python train.py --num_hidden_layers=8 --hidden_size=160 --n_experts=32 --experts_per_token=2 --d_expert=320 --d_shared_expert=0 --hidden_act="gelu" --moe_layers=[0, 1, 2, 3, 4, 5, 6, 7] --router_score="softmax" --normalize_top_k=false --routed_scale=4.97 --balance_loss=0.00044 --balance_bias=true --init_std_router=0.00807 --lr_router=0.000722 --num_attention_heads=10 --num_key_value_heads=10 --head_dim=32 --vocab_size=8192 --norm="layernorm" --norm_place="pre" --norm_eps=1e-06 --positions="alibi" --qk_norm=true --attn_scale=0.177 --tie_word_embeddings=true --parallel_block=false --init="trunc" --init_std_qkv=0.0389 --init_std_o=0.0483 --init_std_up=0.0556 --init_std_down=0.0556 --optimizer="soap_variant" --learning_rate=0.011 --lr_mult_qkv=0.5 --lr_head=0.0193 --max_grad_norm=0.5 --warmup_steps=68 --schedule="wsd" --decay_fraction=1.0 --decay_shape="linear" --final_lr_fraction=0.0 --batch_tokens=131072 --max_seq_len=256 --doc_mask=true --train_tokens=823900000 --max_steps=6286 --dataset="wikipedia_en"
Below are experts of layer 2 (counted from 0) of a mixture-of-experts language model. Rows are named router (the router's row for the expert), down (a neuron's output weights, with its number) and show model dimensions 0-159. Each number is 200 + 40 x the weight over its row's rms, rounded and kept within 0 to 999.
After each expert's rows: a language model's description of what the expert responds to. This comes from a sample of Wikipedia text that the model never trained on.

# expert 17
router,215,216,230,188,252,216,228,224,220,223,142,248,127,206,172,262,199,217,194,223,199,96,172,149,164,219,204,75,148,124,160,260,175,201,180,247,196,248,201,205,148,197,138,119,227,213,168,270,191,322,217,199,178,214,212,235,214,209,234,230,206,167,245,182,177,174,209,234,216,188,238,227,222,206,143,151,243,149,217,224,222,151,258,200,159,168,200,176,156,164,178,186,199,237,250,135,239,150,200,205,155,152,117,214,223,276,168,157,152,206,238,253,164,222,192,195,178,162,246,229,237,226,219,270,245,186,227,203,250,225,258,192,206,190,262,151,213,184,200,182,279,255,251,201,166,251,213,196,131,163,172,183,174,192,203,279,179,223,165,119
down0,240,190,173,254,136,247,175,212,194,149,204,220,184,201,180,122,174,225,198,176,186,186,192,72,174,201,242,206,242,184,165,236,161,238,276,227,258,203,168,276,189,221,159,184,132,202,207,165,209,151,114,161,180,277,206,188,233,241,198,219,100,224,235,222,137,171,290,184,194,154,260,135,190,186,206,206,180,306,154,184,153,178,237,208,257,227,183,144,169,152,197,173,140,219,219,187,158,150,168,195,221,210,227,131,253,267,249,217,167,200,170,209,123,255,145,195,278,194,253,211,199,168,268,275,193,229,208,224,220,237,254,139,192,191,146,242,187,223,223,193,190,240,179,214,170,269,200,151,208,148,203,190,183,224,176,228,164,226,176,199
It responds to: Latinate suffix pieces finishing adjectives and nouns, such as -ical, -ology, -ial, -atic (catalog, axial, operatic, feudal).

# expert 10
router,246,207,261,179,143,214,198,292,230,170,164,178,215,180,201,168,215,172,263,150,169,250,243,185,208,179,258,235,262,258,164,202,166,188,248,137,168,179,123,216,184,276,177,150,190,217,252,169,217,154,233,188,190,222,225,165,218,169,138,131,193,169,225,238,198,209,132,251,228,168,233,167,177,197,186,231,183,151,227,244,205,166,221,218,214,159,171,249,190,181,195,179,158,225,252,215,228,132,201,145,269,285,123,237,290,260,208,187,139,225,176,249,202,180,186,198,201,226,210,243,174,281,116,167,227,205,199,218,154,231,220,205,118,229,151,281,211,219,168,233,138,240,218,281,138,201,136,178,259,169,220,221,155,206,220,197,131,201,230,150
down0,199,264,228,209,213,189,231,188,204,214,262,172,206,234,205,185,229,217,169,94,218,270,242,237,246,196,213,216,192,263,174,164,224,177,201,224,225,188,184,228,174,124,190,138,191,215,168,223,218,182,136,238,168,237,132,192,228,156,251,223,177,153,241,193,264,222,158,208,237,107,213,178,211,140,205,223,150,231,163,253,183,201,194,165,241,230,208,176,190,218,184,144,170,203,172,212,228,265,207,170,296,174,200,169,237,202,129,208,170,188,237,237,193,228,175,210,206,113,183,216,189,158,206,199,170,335,250,245,234,184,216,190,165,183,149,211,288,151,217,207,183,249,215,248,144,166,116,142,225,169,231,82,184,249,289,174,125,204,179,156
It responds to: Single digits and digit chunks inside years, dates and reference numbers, such as 19-8-3, 1920-19-48, " 199", "00".

# expert 14
router,160,145,192,155,243,178,273,267,214,222,213,166,212,201,258,136,174,229,202,177,242,229,218,215,248,168,245,164,194,231,239,173,141,171,241,186,158,197,222,220,284,187,259,194,177,235,211,247,199,138,186,236,203,224,211,184,204,140,140,165,217,181,130,173,224,220,236,203,259,227,123,168,176,233,159,208,209,217,181,107,148,184,129,136,290,191,199,206,192,161,168,155,156,153,294,229,147,211,253,186,168,204,126,205,140,239,267,226,167,173,217,208,240,242,226,201,246,268,184,141,145,243,238,219,145,173,214,232,116,228,190,214,196,180,166,209,236,219,311,187,182,160,147,239,182,191,211,210,261,206,208,204,201,285,152,223,273,187,234,215
down0,200,213,169,137,245,172,212,175,178,192,164,212,187,108,278,169,169,130,211,171,138,170,233,133,228,174,253,204,199,151,274,189,231,180,232,259,149,163,245,234,170,101,235,175,224,239,253,132,188,209,189,205,218,221,236,204,199,245,145,244,180,150,249,207,233,155,160,259,234,293,235,191,184,156,216,187,326,247,212,207,183,242,220,143,238,136,263,193,244,207,222,202,262,192,192,163,149,251,253,297,248,184,192,199,253,171,229,169,158,201,200,214,214,159,174,144,226,129,195,259,236,233,210,198,164,207,184,205,176,187,246,238,240,198,125,180,244,185,235,281,214,174,162,217,207,234,237,189,255,199,183,231,191,245,225,136,223,198,234,173
It responds to: Decimal fractions like .8 or .4 after digits in statistics and climate tables, plus units (kg, m) and score parts.

# expert 11
router,143,212,184,197,158,239,161,256,238,173,178,191,171,182,222,189,215,208,214,134,158,224,254,218,299,146,119,213,256,175,279,165,158,214,222,242,255,222,226,201,240,200,235,223,218,232,238,195,274,134,174,226,147,174,171,178,261,199,205,246,130,148,159,246,210,155,228,186,156,256,267,123,246,227,181,217,171,196,189,160,180,188,200,240,176,218,220,127,198,190,208,100,154,226,176,248,210,191,230,219,164,250,231,137,208,99,156,226,266,169,216,264,212,227,144,178,188,254,206,194,183,170,220,156,146,261,239,191,232,145,282,236,217,177,225,165,255,171,180,285,224,199,195,211,152,142,207,189,199,213,192,152,213,200,141,271,247,171,195,153
down0,212,217,188,179,208,162,178,211,198,174,155,165,142,203,227,180,189,237,249,255,231,148,247,112,185,232,235,192,202,211,204,165,168,175,259,225,253,207,308,216,257,201,242,130,181,231,198,136,232,206,212,183,231,197,161,219,195,151,234,234,274,215,246,278,262,158,147,168,189,211,160,328,194,272,189,233,136,196,201,218,185,183,195,159,185,279,154,178,217,202,232,218,169,151,243,224,223,168,209,180,175,204,131,214,188,264,242,197,170,182,156,206,160,182,227,163,252,270,254,158,189,158,213,124,224,222,193,206,153,187,160,161,173,238,224,270,256,200,277,205,263,240,227,178,156,154,220,233,171,177,302,278,206,227,167,253,179,201,172,256
It responds to: Punctuation and field labels in infoboxes and lists, such as Born:, Ground:, Personal information, line-initial table pipes, coordinates °N.

# expert 3
router,245,242,154,209,144,227,250,175,170,151,257,145,142,210,270,251,190,219,219,244,185,171,176,158,99,202,210,222,177,181,104,253,239,205,183,143,252,195,174,223,208,233,211,100,243,175,154,178,191,237,204,181,241,129,193,253,219,120,183,227,211,224,195,238,169,172,209,273,143,191,182,276,194,253,194,227,184,239,160,226,188,280,104,167,202,252,138,250,202,227,209,133,236,155,230,180,150,150,197,152,167,129,175,261,218,204,214,217,184,203,212,235,240,139,139,210,198,192,235,144,246,230,183,177,231,185,226,199,263,261,227,223,192,235,257,215,209,198,226,186,242,190,163,173,182,159,237,142,239,175,263,173,237,121,233,209,167,186,202,138
down0,202,159,146,200,105,171,220,279,242,206,183,208,214,146,228,260,180,175,208,139,195,190,149,217,230,211,164,132,145,201,186,140,228,210,186,205,192,158,94,178,218,242,185,142,219,243,198,156,205,166,227,275,225,145,169,252,195,229,257,183,189,170,280,194,180,260,208,224,179,217,196,239,144,257,193,183,156,188,176,155,140,227,322,235,150,173,231,207,188,82,200,247,175,233,124,149,221,211,240,263,193,158,175,157,163,213,237,164,232,204,214,220,171,219,216,162,115,183,209,192,203,170,251,239,182,153,184,246,152,196,203,180,219,116,200,278,196,187,191,260,165,281,216,239,191,168,191,184,167,158,200,258,234,216,227,206,206,222,225,278
It responds to: Second-syllable pieces like om, op, uff, ob after a capital P, F, G in place and personal names: P-om-erania, G-op-alganj, R-uff-i.

# expert 29
router,154,189,253,234,180,202,183,191,242,185,227,226,266,165,150,213,183,251,203,137,227,119,201,150,241,191,128,247,166,240,185,129,172,158,178,170,259,227,215,240,259,129,152,130,190,175,181,207,264,199,194,160,248,271,171,209,257,250,151,148,174,212,234,211,226,201,158,186,139,158,238,161,194,163,209,213,188,192,279,118,202,130,219,153,210,180,251,200,221,150,193,199,209,237,250,180,175,218,206,203,208,145,254,236,219,159,254,153,160,232,166,140,264,237,228,261,207,183,190,228,138,208,195,89,156,266,161,186,192,194,239,225,215,198,168,151,183,176,187,234,178,193,149,236,183,178,148,132,274,284,206,238,248,268,239,201,191,191,199,268
down0,154,241,207,202,228,227,202,207,220,229,217,188,208,167,170,220,212,179,199,213,211,246,167,193,186,160,188,165,235,192,140,162,200,173,221,201,261,215,219,227,155,180,180,191,215,280,198,260,201,173,203,242,212,182,227,141,213,130,250,170,322,195,195,98,252,261,174,105,231,247,219,225,195,175,219,212,160,207,116,273,138,288,255,294,206,224,192,215,217,166,234,229,198,169,170,191,209,226,165,249,184,236,220,167,127,167,219,221,203,214,167,251,212,164,168,157,232,167,172,181,132,237,122,97,226,229,165,166,215,203,168,276,278,200,234,151,197,175,287,111,229,260,228,190,207,253,214,246,215,215,163,136,166,218,256,182,212,194,210,199
It responds to: Pipe separators between cells in tables of results, matches and filmographies, plus semicolons separating list items.

# expert 30
router,188,116,229,196,203,247,226,182,189,221,183,189,233,250,215,236,242,255,245,192,223,213,241,244,211,166,249,193,149,278,268,135,140,221,207,181,135,167,228,234,151,175,219,221,225,260,170,200,237,185,212,193,212,250,162,144,208,192,157,278,160,132,182,195,222,266,211,226,176,205,149,154,254,212,190,180,209,183,263,210,174,231,220,117,228,191,216,140,169,184,256,235,279,182,174,190,185,165,274,220,150,183,230,235,151,161,247,238,154,217,206,184,261,236,250,122,162,171,205,181,155,118,188,153,178,146,203,258,155,204,160,134,176,200,155,269,157,213,219,176,143,136,205,218,209,156,241,279,252,277,238,217,172,196,148,185,248,219,213,285
down0,190,198,220,199,286,174,210,214,251,190,170,227,219,182,268,167,106,212,173,200,244,193,245,200,161,135,220,171,270,231,238,173,239,179,238,117,102,198,195,239,184,173,147,177,196,218,207,160,116,197,166,122,173,184,202,234,183,155,156,209,156,297,145,209,119,228,200,155,193,201,242,260,200,241,148,212,267,206,122,212,198,225,188,181,245,201,186,196,211,145,225,166,242,213,160,176,137,248,184,291,188,171,219,149,261,227,226,184,131,191,200,193,123,163,197,191,154,136,228,221,97,191,235,205,192,218,222,223,177,155,190,177,243,249,219,171,217,239,226,222,152,188,250,186,116,261,215,230,196,221,213,225,146,190,146,271,203,159,249,179
It responds to: Small numbers and pipe separators inside Wikipedia tables of sports standings, election results, and dates: | 2 |, 0, 18.

# expert 1
router,179,204,183,218,194,200,188,166,183,189,210,140,256,237,156,179,208,236,182,148,154,290,140,212,275,200,285,249,160,201,181,203,121,236,299,171,242,197,202,232,226,214,192,289,259,217,206,235,269,143,214,123,180,227,189,159,200,232,112,157,225,206,161,190,221,161,269,232,224,197,183,154,197,134,197,255,191,168,171,167,174,162,200,194,189,174,243,166,151,195,166,148,140,255,206,173,253,209,247,205,111,275,257,225,261,175,165,155,230,241,235,244,228,206,239,188,177,161,183,195,254,215,255,116,176,169,216,163,223,196,212,213,216,164,230,180,143,156,221,269,117,230,182,296,187,219,213,192,263,186,194,212,231,165,160,192,189,196,252,237
down0,243,198,237,169,197,176,238,130,193,184,191,218,135,181,197,166,150,137,205,143,238,188,143,238,144,222,246,263,168,218,220,166,194,177,211,298,279,279,224,174,229,218,224,150,225,203,195,209,212,192,207,171,238,183,226,232,161,222,192,197,207,204,215,208,178,206,213,225,144,201,226,214,153,217,175,203,301,189,266,165,168,182,274,189,204,94,263,181,129,206,215,204,205,175,179,243,173,99,186,157,230,198,261,259,230,256,148,254,256,192,172,128,197,175,244,119,132,224,173,202,212,208,218,209,275,128,153,240,186,196,203,150,166,199,279,203,194,199,166,89,164,201,282,165,202,251,165,221,221,214,235,124,215,201,230,190,209,183,182,154
It responds to: Line-initial hyphens, bullets, pipes and line breaks that start list items in infoboxes and taxoboxes, such as "- Born:", "- Genus:".

# expert 21
router,183,108,164,228,234,229,218,200,213,198,189,218,201,145,273,188,218,192,202,151,207,186,186,245,226,203,184,191,218,161,143,152,271,173,248,206,229,195,221,196,168,170,187,208,177,222,241,234,296,205,194,223,227,232,214,194,239,177,251,188,237,194,198,163,222,216,108,172,262,208,248,152,254,228,171,231,119,186,206,144,171,198,126,158,190,143,182,242,245,191,161,255,224,220,217,179,222,198,201,165,154,282,106,116,173,125,225,169,300,218,214,186,213,182,205,217,216,248,220,221,190,188,96,207,172,153,275,202,167,253,184,92,205,176,88,194,212,182,262,253,251,187,215,227,118,251,153,194,221,168,191,158,171,209,238,225,199,219,194,249
down0,216,271,214,266,190,183,230,221,197,133,176,218,197,167,225,166,227,291,177,180,182,233,230,212,210,219,198,203,114,170,157,154,144,192,149,245,170,195,210,149,268,206,226,233,136,169,218,173,177,196,258,290,176,196,198,238,203,238,197,204,179,138,136,210,167,217,174,213,139,157,251,211,187,168,163,202,228,201,213,238,166,177,215,156,186,251,190,162,177,213,167,249,168,186,202,206,203,176,216,289,224,167,174,179,180,122,204,198,170,231,211,283,174,223,276,122,191,144,188,102,223,175,185,248,159,252,210,211,167,176,189,309,255,214,253,194,199,155,162,186,247,151,168,291,231,199,240,315,179,215,197,183,160,251,181,197,144,260,281,174
It responds to: Line breaks after sentence ends or table cells, plus sentence-initial words such as The, He, However, According.